config.yaml
moe_layers: [0, 1, 2, 3, 4, 5, 6, 7, 8, 9, 10, 11]
routed_scale: 1.0
num_attention_heads: 4
positions: "rope"
parallel_block: true
extras: ["capped logits"]
beta1: 0.9
weight_decay: 0.077
schedule: "wsd"
decay_shape: "linear"
max_seq_len: 1024
max_steps: 3963
Below are experts of layer 9 (counted from 0) of a mixture-of-experts language model. Rows are named gate (a neuron's input weights, with its number), up (a neuron's input weights, with its number) and show model dimensions 0-191. Each number is 128 + 32 x the weight over its row's rms, rounded and kept within 0 to 255. Numbers have three digits each.
Before each expert's rows: a language model's description of what the expert responds to. This comes from a sample of Wikipedia text that the model never trained on.

# expert 0
Description: Capitals in abbreviations, headings
gate0:189158122080115092068151115139155125141139152134088096109065118101159046135076063166088113091076094119093109106109106132079110099135132131087093133144182093110193132130178104102153076179125132108106078134168069144121157097089127152171126121135176169064088098104136142127094044107151129116132078112161117175155120103175075091167161103111109172112119107127128114149139176082092151141076125127154168166120116099125070136111078115112134128085105090119114078096094091132110139146149126161110153097127170166119126143115113052207150120100119106107146166157121137119075135134071116062
up0:171138169120073134125141117076128123147132126135107196159141147156186102100134091105130133075118112102106176100135174100172177195107101098110149161125116148123126082066138136166125053129131083144132174110076171095127202128143175121114141176081149135140138157136114136156133145092140060125111129228119155159140105148093111108173153139166171129128096145215153072112180147107138111118109160117150150141117115166109092109096135115111077163136103139161077127135141143117142128076070117223117088127131145105153115093142117159131107151137074135145087136206136170218113165119148077138
gate1:126148121135130091078057156157101151157056131129134099102110100117105124153124125080161171109170138100094091047143134136175115141162123123143153120116190183107103167171144167103132115171083118111070134199150115096126152130087125090135156142123154091057136157197140101127090090073089172156156143103115117166072136141079102149073134109091121119090128141089128163127113141142130122116163095104079162125125142150144105104137103108137163101165087095114151158139124146189153074163088131087156083140142201090131079125129098085158164132133141091068177060059135129109176197114113169164
up1:137092181096114173142133178156145113109136175102084158174122102111184153126093149095107106159101047127094112114146186097132174169136143096087116102137168145117112092115110086110111175163157128120189159113149114140120138086108099125177150115076139154110108097138059135148161150112101156093113148160131080145131147085089195155111144187086108131123062095171106106152103145109178191159151142103129101127037134113158159134129137130116133184142111152132107088130171128090093058110094153132141115176128148131133060102080147144085180138210049123074133163117106098103150158120098075124
gate2:120109127189156113088125124146124116129184185135193187154105104189129124141182125078112141117131126153183209129141167096150108077174117080190113155130081078124063141137147126091078084135100147149162073130170149116099171105118203177080142139142145144130122136123155151123056095129130129132136077122167119121167110153109139130127134150119169165096146088158126187104116133152154112174060093171073084118112147130148120109135134098104099125213166122156165125081155069144094087055139104129145089119079126118181157106126107143126152118136190116171083152048129130117101147121121141121
up2:122119161104118131201091168105195130111053107099137108136142098101135068156140145093169145107162092138092124116069126132141154145128075083129101178150150160086111153105089135144162196105154160105132101117187103157126064135096169105167130083153146084094138111176078160154107169086146086118143142107134110089155106105108061165151127100119099133137132195098065137092150131175135079132127118125165177111112162148213136140089092092161159141178106108120148152108170176172111132158154089215167084177143123116135131137133208105141115102111156140152174134115167136092127111158076129095

# expert 10
Description: Plural s, infobox pieces
gate1:091088124189144141131165098187116142147166121160061102177101075116100195080120115175164161135142152174145091087154112160184131144192164092134099067135093144166134141133146109115169122131212120129095164142109074141097093165186112136140158083142131147099148104146074104090125098173130128147189092133154169137087204108102164170144119155124145093148130128100108133075117158087119130117128178146144189084096108071141161103174137159125137125060120093122127094069119096128089104142102121111164094156163089071156127095105143100122107124142153136141079123081178092092185131106144118184
up1:117182158119136062118144111092167130094135141082131113167102137157136106136134164126165045166138148135126134212153170137097066101164100161161133071134094118147113166116150057102092165117108169186140114132116128115113088045143140094123125124143091139191121095115127131198093172074058142129149124080164120120098124114152099143092070151054127122084122153195120111167140117180173141084138089128104101118135168164101118123134130111152103114084148190198097128181089103133120131157111195117071089185129167145126145166124141099092116164131074129158108090153135112137144108140096178141
gate2:103115107182118080075136141150057093101156116117113087086116132124135183095182167135111074142072166143160139129113142140134128141136094139117127106147167161097150201148098122101195170137118139068157156127152094154153121071131153124135077148113188098153194167073131169181128114095086147147170139126107100175114134044074128116135204127096146083141039158146139155118182129075139125104109067122128180069178071147166090155181101141187161160176098145074137098101129123089119116104116139076159115104125123139107109096157175131108146125156115135113163146117127109138108109152158121123
up2:208082121127097143139087115130102101164104101154085128126133201109088155095132087157113147169129154094163119125062130067098111108168100085141081125148077168161086130167144114125220107141113127135122137113059099137101140103144083127127113155150132143158184110144111117087137113135141168086144130139095141158191082148137138168117146126155157128132127142170153098118142111152075070119105140173122099130101154109081199055154108114156122161159105057159133110147139093122161132111085154168087102146147054156061061108112185061151095111203097124081121180117165130111133137161109140110
gate3:164079151146132136138163167117104142154172097094193132101108152154088123092137184167131127085094107104121112143126149166136114038133143089112105113122130149144130088185068115132139103209176141099097132101190079132104106135135145110140182195146136143137090183150117129099039154102094140121156119128092128097098129117172110105137154138117186145120123168128075146102149101109150107091122088051074127134098166111156112188138090098088129105092083142145109138127186158145135090104121063058173117104095119116104120155164131129107128161111084092120037130100160190119109132063093156091
up3:173127127098175124123160137138151128131123077180135111151125163169053201145146138101131129191142148049123123055129110114073118077110125114091101141073170086157131117120166111121203149111103088100084089157124164131142078151126114153141102156073176068140133132081094136175143131134169132079146167064155097119165079138124073127182194088122088116183097154150135132133154126125139125114091152129165204182158135134085081133131091139125108124108116149156158166109108162099077192070162160141135061152122151111093106135088155135163178134152097106128148154130145095137107128139180157095

# expert 7
Description: Of and numbers
gate1:124163159163113103137084102136190146055182158143099150162080188102198126126136132151098151164155114157134109079113141118140180077103131111137161139189075119093168162157189128115146070154075104164160117128126114107160113150142149151087115106142157168132127052109138082116157100097080129131159136126126158178162136101092171131078116100161153146153134139110165149147106193095157148159133157209167107096063180110138066090092148095151151098100114164184150200110133157099121153122082112114141084137154146156131136108146111165122107118156079128077152107140084126154143071203082141116
up1:132139109166125120101128084126119116059131046154140174156120129109096119171171085122083097130120099154163133099153087086162164088153157186132133129145117084034115128081119085094118106151124127126168118128113121211125173117152220087139188170122096123098135117068131117087121184130162107122136081152137116128143087119067183167157102112146142147106171130176141143145161114109141104123147055141125175159103148175108125096129168128145111074103144136167121066136193162109161062116172119143100117125132114156090147217124079150160121141131164104095138129137184119112104129083136188161
gate2:103139141134123145085128174107083144134113188138143108113134111145148126161068156106152135101086142209100105157099134143166130102107173081076150106171091085093118177117134088153166109075146055093116165150138165070109195152129174087115141130162159167119153143060111108146111063147115147138139136117095129150099091170076105130152194116128171145156103166136106162179106109088132116169132148171111144095140192107177132170105085151205117123098155181075100120091077136147162139090128053118108168136167069138167090121134099167133114182146146069103179132121134083130145167118137150109
up2:158106107089128188160135192133136158110110135135109127107193113113067107157061164154135101132130128159153161194120130192207108108130146068161138178150140143134161112103130143054146085062189167140117128118166117137127090129180100146148134158159135134129159178164066170148153127093111150096140146144147094114164167098133073103098076132126097139149203169159145106116092138128131143158118104186126171103082080110101139142129127101174175178099148090114088132165124094147081205157139110142111128091107090106128121067134107157095123071151155168109089151033134172144116124133159137113
gate3:128179125191108128127095137123122083106078168123118113126157124090119115129138112158119174135202103157160139082145136059128075104139134179059143182136140117172086162152104122166141152086082163156127118086095112098182132081158163125147122159137108149102126071130083131075109131133113165129119108094102072078101117127076069109153139082146174124089170193181124130153084150175129148103111101083085188086124096099128169110119147135157114135147141177164146171135143117084116152123172111064104133155184110075105106064114139098144206151202169072149155132084156147110160103121122126165
up3:109130182103112130084110138166133116112093160107158113161130086137103126142154107117095142131182101220098115116151123124115198148109133136156162121103142067154133168159140164166116100054127147120105141144114099124141092202133119112135166163215169130083134173114130170147147124103122166083131192150131109086125191198068130092106140133141142136069159147145077165144097118187173093156101175109095100041131113169168096083147145146126095104124119191189106067129132089140111123213097099137050158130157119114127121087103147076168110136123136122140129131111076130173119123128141157113

# expert 9
Description: Latinate word stems
gate1:137115097142148056085140077174106085150120087054063139129104169171109167120140150162118085108137115171086098133130075047137091090093131130120100096085133130145092116130173208092150082108139165091178147146064118141199135154100126127090182129105123140135129157159123183161124157169141171121132144164114091186092123153159176155114131177112133156107152128095134159127136113116063115109179076104137152133120095101115140142141201151118120190154174099084132129100135177134073108132127119130174123086112148119162093068102091146106024148141095153140140076120139147154084128146152132138
up1:197079141126086093138090134167114171159120122100155099087110113124079090126203085105149153131139120151073116164071065088055118095175067125111103082129174094140092129179066134140098150108125065096136080127118158113130154058130127087128094164111146156124185146164126166110144133072101106137089166073148109182164135123182093179152135143095147088180107129150168121105088161128163160161118115123127122121129150137065166156137104142103147147110126206098107176132134118100203136162150105165154177171142139153158123100138133136161083105170130126114107163073157154140140111155069088129
gate2:126202123100182100067142152177085127172191153154133137142119127082116155114134082134056133152175045121112077095092105109200125143107115116187177105134076137155106131126159142138141149238159128145165079095166095141096132126130119139095173137082128079157140095095135153082113126090093132127185116136129158180124108096096170064124162096138123097143133149115157183169125076199095105107142157092131094070156102149119118188103149153116094089116122166116134097134075095125097149120132158109162118112143112097120157111125139092120138159130057123088066165129135133122109189112156102102
up2:099090134170101166109143114175129158145147162118101154144127144100100111130113067150140191062110070120111076148090072130114038177138168151112159167121164178110180156080060103128122115129116107092124104151137148106194155109073135137157105118106151129123111080122127185118135147070110118161132126122145107117107129113076120126119131112106169043135134202136173114134128098100116127084074200163128137104110189146146148134160120160115096143115119014100102111093148104082099094172105150090118152155103109169113109121102168103125133120107118150117117097167151040153093152091062138130
gate3:127085131110101143114144122154111069076166126122169146100118132133112169100190119141106101130130116133170072090098165134145115143154120151156087113125086154105101102115132120129104142130114087151050072124116080123150109153142142125138128187144172130184132126096146169189113137089144133117105112147066102160088134069106126142100118144135151187119073153098138136073105064128078204150167065115152146118103141133138059120108123154105111130071077118143149195113148123094085123136073149082167136146144138110196167176092106070183165143166110150108121082153089138081129154151006147111
up3:103153101182089133193071092108125152089105088113140128069173105127117120177173138118093135097152137169142170183164116152087122129169114122109163134115157104145152160095139140125192162143118089128156141117150124128102141162154135189085101145169123172128150167135130165105122168146068150106132185171104129162130162137140099207087072145134133092134125122145152141117128191107095116087128088150103137118203081112125183050142125128142171114086108110158120096152168103172145166133116075153166073099161155129165125105148118100159129112150119157154223105128141132172092111247103119080

# expert 5
Description: Initials and punctuation
gate1:108109085101108110095166165132172071098128100163103136072130084132136126123116114106105115077113065153146149169125061092158174158109126118099148139141180138117137097165142150144093157200109125126111118062201102148153168162112138126137125133110126129146124113163104119151163110169154174189126104067094158129080120149114175091191167122132122077181109150099206124125088128083122163181071106135148097108105147130085133102125136089198166179132087133103152123144118140171148227166135106115145118150078111104106108160143052174150164164123107135076124149212127096113116171123137137094
up1:127112137096117152128152121111140107099151143106126146155120170119166163121134082147079078118095115131134138134128128110175118096110147146096190095113136125115174080103180151135123101166097115132123145085180135169134127202169157131147182118158083184144121138138071127092166113100079167228118178060104139172084126158115150180172136142169087141116105159109182099101187098082081113180122134096106117152159174118099077088107071254105174095112138160113090100112152168124127147153131155106132108217138119138152133144064111142148148172130094152095155082140122117135102149113162105115
gate2:130135138091144071108187123152099208090166145188079134195125125135144110092125133125114117029115122174121147112100110188106128137145146093114175059156207167172149129114147125158169157128159093132176121092107102140076090101126161094140145163111087123139166141087175167161170124134122134148108116089152130077132088139069086149195127093047112150094109146143074136187084112096099116135115115115140163172147137091125163143173117092176128123088098122107109156167177161165208142117143156150169129163120123137076138116110115148069137099135110168120183114160135092099096121115143167100
up2:125175191114159150073164123097126155091166170074194163159104112173120123081112128124097106114193159182186133134049093140067111125112119131078161164156161089133112144082144105117155109138125117119135132105134151152071129114132119188137159131121146120153098099091096152155130131141106121104109103103106107143082093166170059161170114125087128089109130130059100158132133132141140087171062137069147071150124167163146126117146182128158204116109130130111128173115112102148152138080112088112093147141112153132146100103033133128127142108094164184052142061164132114107117096211107147099
gate3:069129140122171147156119137110112134158162153126129122158152172125107084128105120225143170106144128111121123089130176083067130081051163088121032090013074111126123102154126117124117115149111169143142131083149112175124095179112173077093176112107136092112126206116142152095099140109098137108095116089133110112198148095105147072083149115107184061141115150124107142128166085137121079099120099117161126109147148156132140137149128116138108106165137168111113131128152119163133095150109122090097130155112122183134038195091171106109103092122083114131126164135072089165085114098115093115
up3:113159118111163160186119131108137106164134066187134132131124095097159055121101138116154135095106079143110098100136152076101052117134120145089134110141150141067134024096168159118162121109165088141088168196059134180127147188120171158115087144150070107166126103095116165131112103135092073097085067126107118149172122165183162146132088108163117148085090130120092110132088098078146087090121131149136135121151109154178143139167136094111096160083175108123124129158145116089135110086145165078109118132068168152175132121141128079100133156067117114144113055166152100135172106128135171077

# expert 11
Description: Word-start consonant pieces
gate0:151171121142114189091083112067128112163173108073163129151096181140134151128086135087103105166119111100107146137142152144101154104167127133194119117129107129138132108134107119130100149104094056080136142088110167207145142203112156114140146108181115132174125238105094129112100144096110111117110077146091107138080130069161116152091141123140152108122136162142112174092150147084179110125078110170210118103107133142195105129153124120148147127081092133136121121076139073122098087147103175106093201182131172117176141125151061138164075128138148103067116142110152098130104066166073117141
up0:127133085123131110136147109133078103127174106113112128161160119114118155128111128107096115150102093144096095078134090182160085211132124091123157188075155125135154147103108145131134176113143190117112089146051139130124163108137094135130139144149126120081180084143112124122178045172145105103152180160142146152136069182083194104159112124163094121078126149128133106115076213118099118082118109108135137073154165128130144143076126158142115222098083098112161122133112169151153145133193121128127082022161096137128189100149146122092110166091124121164161116092140102146161191099166141103
gate1:077058104145116177122155137119101132066079107087170144103188138150161165149109064134128129126085125113138181151228154127106120163117124132131140149186133145061159172150134188112101135134061138097191078141124153087135169100186084136122139136157094166086129137145129099113128136126135123096102136114139160091062131127159155106151123151098090135140151120160113118074138134147094133157162105129166098128108151103103120161139165093193118098145131140123123157114132121146081179056164071102090062115098094174098129141085027130166103131157137159101067131107103166116187168087105100115
up1:149145122150139155136069130080149138141135158109108172161135065122124112165115113109095110186092159119096075107046137092123109175148102094115125069186099134121139155194148095156160157126179132217064149124204116133156077156119133118150136125130139124138151078087131096067122126157173134088114087105139160090199122122097136170102102082126180106086137114168087102132170133154087161090097156126180145179103110105155140065078071104086089124131092050143178119136158128086155132148127121178110127173146131073123118170148161086096145074129158119155128123152135102122165152120107169101
gate2:136099106154122056121145128133128156180172131135069122135086150060149172063093127145133127117130155164173073166144050175186110173156135130095132150111123173120140105170088157126074155135187161107130111133131100135154136109124134074163156081157076142123088140058080116063112104138148122126104148186122116140117098100107143095159138174138132147154122164059182128113148143123121185111122160140165134111127137119151086113152154087226174071182143125130155134090103136175077104140155098090162194102167104138131127085123030153177098134118121112117170140111137127143151094082112141102
up2:129114125100089135071156210145156093077065174172117178100134107117122081138200160169108146118100104115078100023204152080144115155126151201145139101139145155149176133159147151085143122153149061117124149138171143078093163099110100153100070115129136077064164073169126104149103039120132078148145108145065130190141091163123117143171121179102116126121110125147126158131090068123115136093132130132084166139161099153140128102118132085172089130102150105106172117136134127141148161077105173105147127127112173147132124141149121114112094123121178179139080140109101119127109107160085081122

# expert 2
Description: Personal and place names
gate1:193108166119170101145129093149148082148155117089099112161143086131148142181162123161100129107145082126152104105109082096159097122160164171139195130171107127094131164161106113140091145205099090124150130133146146047158106152135086109097111127138140113158180123132073177132088105127036130138121172104093099170145155118137175123130119110167117105092089180195232171098120117161081174125141106096109105119153159168120151130086148137156150095174087164136172090125054071122083120103104166179116128141109098118144106110118073123101111143143139117104112169146150183154161102148168167062
up1:171142127107100105117140187140122101132117142105115119125168137112155094127122083087181173086182117069147154088182140057117146109155189157121139125103043087155057105149099081150118107089122078161113133130128105113122162163115146148121068121137136095157075133121132140131096101138124158126120142086113114141116187087129185113234110084111125180158100133178170130165134126114153134164106125168173099148139083138148150099124164095169095142146106149092150104082122072101158121147180157062164117119129102111198087061146110162116080084158105165061154180063133134110133140145102114103
gate2:124100169136143110119144119134192130208109082104138157115103165144181157142073133165111111088143136089087172127163135165160093120160110129092150114097050167080125111148136130122099144116072143098151155165131076145125120053163109069175116154086155086127093184143106122121133128176016142153126152122098149134158116145101180147141131134092114097151188094100155126141151192137131133124127133110157128092182122143095126129139154156115144068159161083110090109164127082165141087132097125197171178065117168082177114130139117189112131143145068112090214094108097104116137169135099138126
up2:111161115125123080139162140089114130130141135191122129103037120110158151131082101180119128150043066097119115099147153091156152122194173199125136092124067146124074153093169165126131126134120113111123110107088088170112153060141167172091112169193161131142116160102149175183123118068088149127139101162123117074177127099163117176156194115137150116139052161100110174097143097072153085136123119148134120144104132136169141078123094135122105166125081128131140139126149093135093199172081104133113106159110150080111128135107104077117097179176155124081159132194082141125121124086152162113
gate3:168144185164129064106147154119135154113149118150168081091087142092119132112122153165144153155100097123133123172066154110116090113091164101117132151188108095116162120093138087117123160151099116184122105090101115152055097057086118177132178132107138108068118121112120095123112069134150113173122202124139081099142081080132132094101146176126115179100132088128132141115108125093131138120113104069073152144167104064124160115163135164098134182119074166131127148126192103111116137127127141223170140128086071159131059160151092103122123116089081078194123155106079155116123067169081143151
up3:166103091148170113129134157140090120090112139095154146130102075055081081144149129156150198138167139104158134125089145180047090119125081123119170148197154109139182103118135083154135177175083120080054100119143115136120092097091121141116075206153142133123147143126075129024099120126128139174126143164078125192148163149127115101082129123153125146138100074160034106089164127070111124066128150092101134117123161127138092082097137151129077147125098128128133153130114097082116158107110168127125125141184121156149108136103147107109129110140164089206137074125133090138105106189129131139

# expert 4
Description: Word-initial in, or, ex
gate0:091169075181160140115106107112032149105158142152190111150153097148143168154088120134022152097095157119146117117079092070151098115159108093123180149132155184122107168125149138115106161088147185186099155115173110149126096175201119128164115066134151144139172109130121105116104138140145138104123133166160094108095108169112095082108096162111147158123120151160104137133089102137165046137143130085055112092193100174125149101107097129097207105151123119085131172165176128202086131100131161161167132175133089111120152082100114140163085137142118100133107090120116104128156103129171123142
up0:105100141124074126153124146103123059124083137130158141099172112117122042087172133115165125149125117166176168147131134128137171114069113160146103139095145125120134123118146128124116127121177147151100116135102117173096146073104183122073114116140134128136161130055139220157156105108111154090087075070144168157140176113099134160144133166147089111099120066143176099106118149165118210164130099100152199160055144111098151140055133144114075127156120158132127150111109137102174176149101148109130095044074184131149131150150104188109126132110200169105109149093057149159115163094161121126
gate1:085131128152134110146119128168147107101081157127140132159168129123098126135139138049164149085109130073130144086167125127088068122146115153132146105115150180166096135141136175128132124089139112133149214136176129082113121184089119166116203197101110187146050097148113137124006101111171109176103087097121114086083124108107106182187128142117142146182135143130113148089112069157181116081175107104133131186158128102145104104160133115170121109150148174101147130150136154147098125141059143094137101124187152126112108159163116185129177145091156144132110160083085143121085076140139112184
up1:114151142125144144082084171105083145045128095157064133100133161145103130144140073122091177118125171139152131095127090141196126153120129172138124109125115091146107209144185131074134091091145117120121150127116081108132081141143104131151163116128085129140135104147160092165168205098172122163131122149174178130169096142073190129136140105126103096167166177187179127201094069111087140150093133176117113150131115109124071145116162080147132093079125130150095167120082131189087071100134118132111106126146112144052146139123083121158156198179075157148187083113088140109159147127126124111
gate2:138112152160115088123209095078142107135131136176185117090114128153097146121093140131101121105163157153101114126115130203212144123148117066151166117113119115148127094090089108132140136164126127157155115135165078124147108196130110172131168134085142122150111118135131114182117127136078139109113152091095094208167139124168128099117154168129106175127121148094115124135106075136128145154112133107145091105173091188051176174196115163157050104094127160124143131128106164152146202127172065056147153158073180123123114078118094114139156109102188040078117079100136107149151131140158152139
up2:161138155089150141174157209165111173105193124134100113160127127165172107136161088131062158148126120103134165160195093063137131123158127170085104180157127204129110068159174110153129163126133143180134103111185134087142137108082074088164111094140102125177096144192082128102088056177109088094102087101172144129135143127168151117089135118117127107089142154097071113157117147144138150102107146083130129094161131159110102119096125115116178135152140085149067125075098094090132101090133181161114090166155092140117165141090102103092102127108153174177134083188148131117137131086146185082

# expert 1
Description: Function words in prose
gate1:127111148063118067093166129182085055109116168119122098160108103243146115118138165118162067143104187159151106075168143092151174121122105175119118118158094077136125126108146170084064105129088101127138111117129121173083161176079121167150128179163092147111123131109158087121163139137143147100161122135166154162093146095107167134074193149148126166143064142135133129097100167148070154107130125138131108081102089100136137120120157110142211094135159157103151128117127089098129147135107146122070139103124137118171094078100160109088149162184101173127150111104158163175159142164106179051
up1:116120107101215137100052113037163188147118137159183162152107053143173166108158097135175107105104149130131114165064196134089154167127138130181152116110100145103134190144116141127120089082153148096114157144123089161099173125167157106106089078153110085139090129115190109139158119119153112103148137122112148111074102125095124137074107179151164138149117119183112133113168067129101110104137144108188147144150150118087109145116121113110202117173081081151125185107098143168141113115099109136140184120172130123141151105134156158097135085146082153149084143159156118165130162178051103062
gate2:126099189134102134143143162164159138164110145104086090105085108138069164150164049125120149133146085092134139135088090192124108107155159164186147043149121143108107137153086120155150100173147140117129175121166158167150125118116071153100054110156158106113116179104212123118075178153190107149111109179157020196168119118089121103175122115142092124115183119085068159124129152158104135130146139132116143110138065137124129118127194123094130082134125135164152165132140071104045127114145147126155140140091152120127118127109085104176150155133176088165087125124086119141133143142121178142
up2:144160136149104151131139106165117106160172149133127159138116158143101128164148074070168136163184131167138172147187117183075148159101116080113068147088081162096105123191156096150122143171118170144178129113163108144103082114159184158186094116144136122124135104154101080113134123097144119102128061117190081076108100145148102160124078045088137089138139112063118110177202191092135139151164147120125115126112138079101115100126157096075113058186171136131093163104095093175151147118115115070117109089137160128162116099133145142162137151106127171122151132095097099097127033085133126116
gate3:173140162124106130121150172092180138064172102117131096124104091118166148133075098128099074130177122188145179128130109147125154094141145164111164165133164114146146133118131168096138121151132124136142140156096179139128144153140102146147123102100115086110109136136026100084173125099105173141103141126104107102170135162187144138120134135133080054177088143149181114098157180136086164078155107089122150165118108138131169065113142162139118155140163133079120102127135123130141135110137154089181137195091122170143000161139064109112120144107157123110118129124102089188144044092173137079
up3:165084139107123120158070115141160240143115111162103135128180105120132119180153160121161132121048057118055112171158123111141130192122104128117137106150066134140128059091109147181131106089032153130106116207062115130145139108124153130150170100111121162112105085122150133131158193113076165197121131168140127121176161137164111131110110129129095165046114170138049102127151086099089181115134141108132124126153131139116133172142108123127171127119145166119135104105146113112179157109164141144129103118123099139121125168197110130070135114077153118197162107141118165094179121127126123110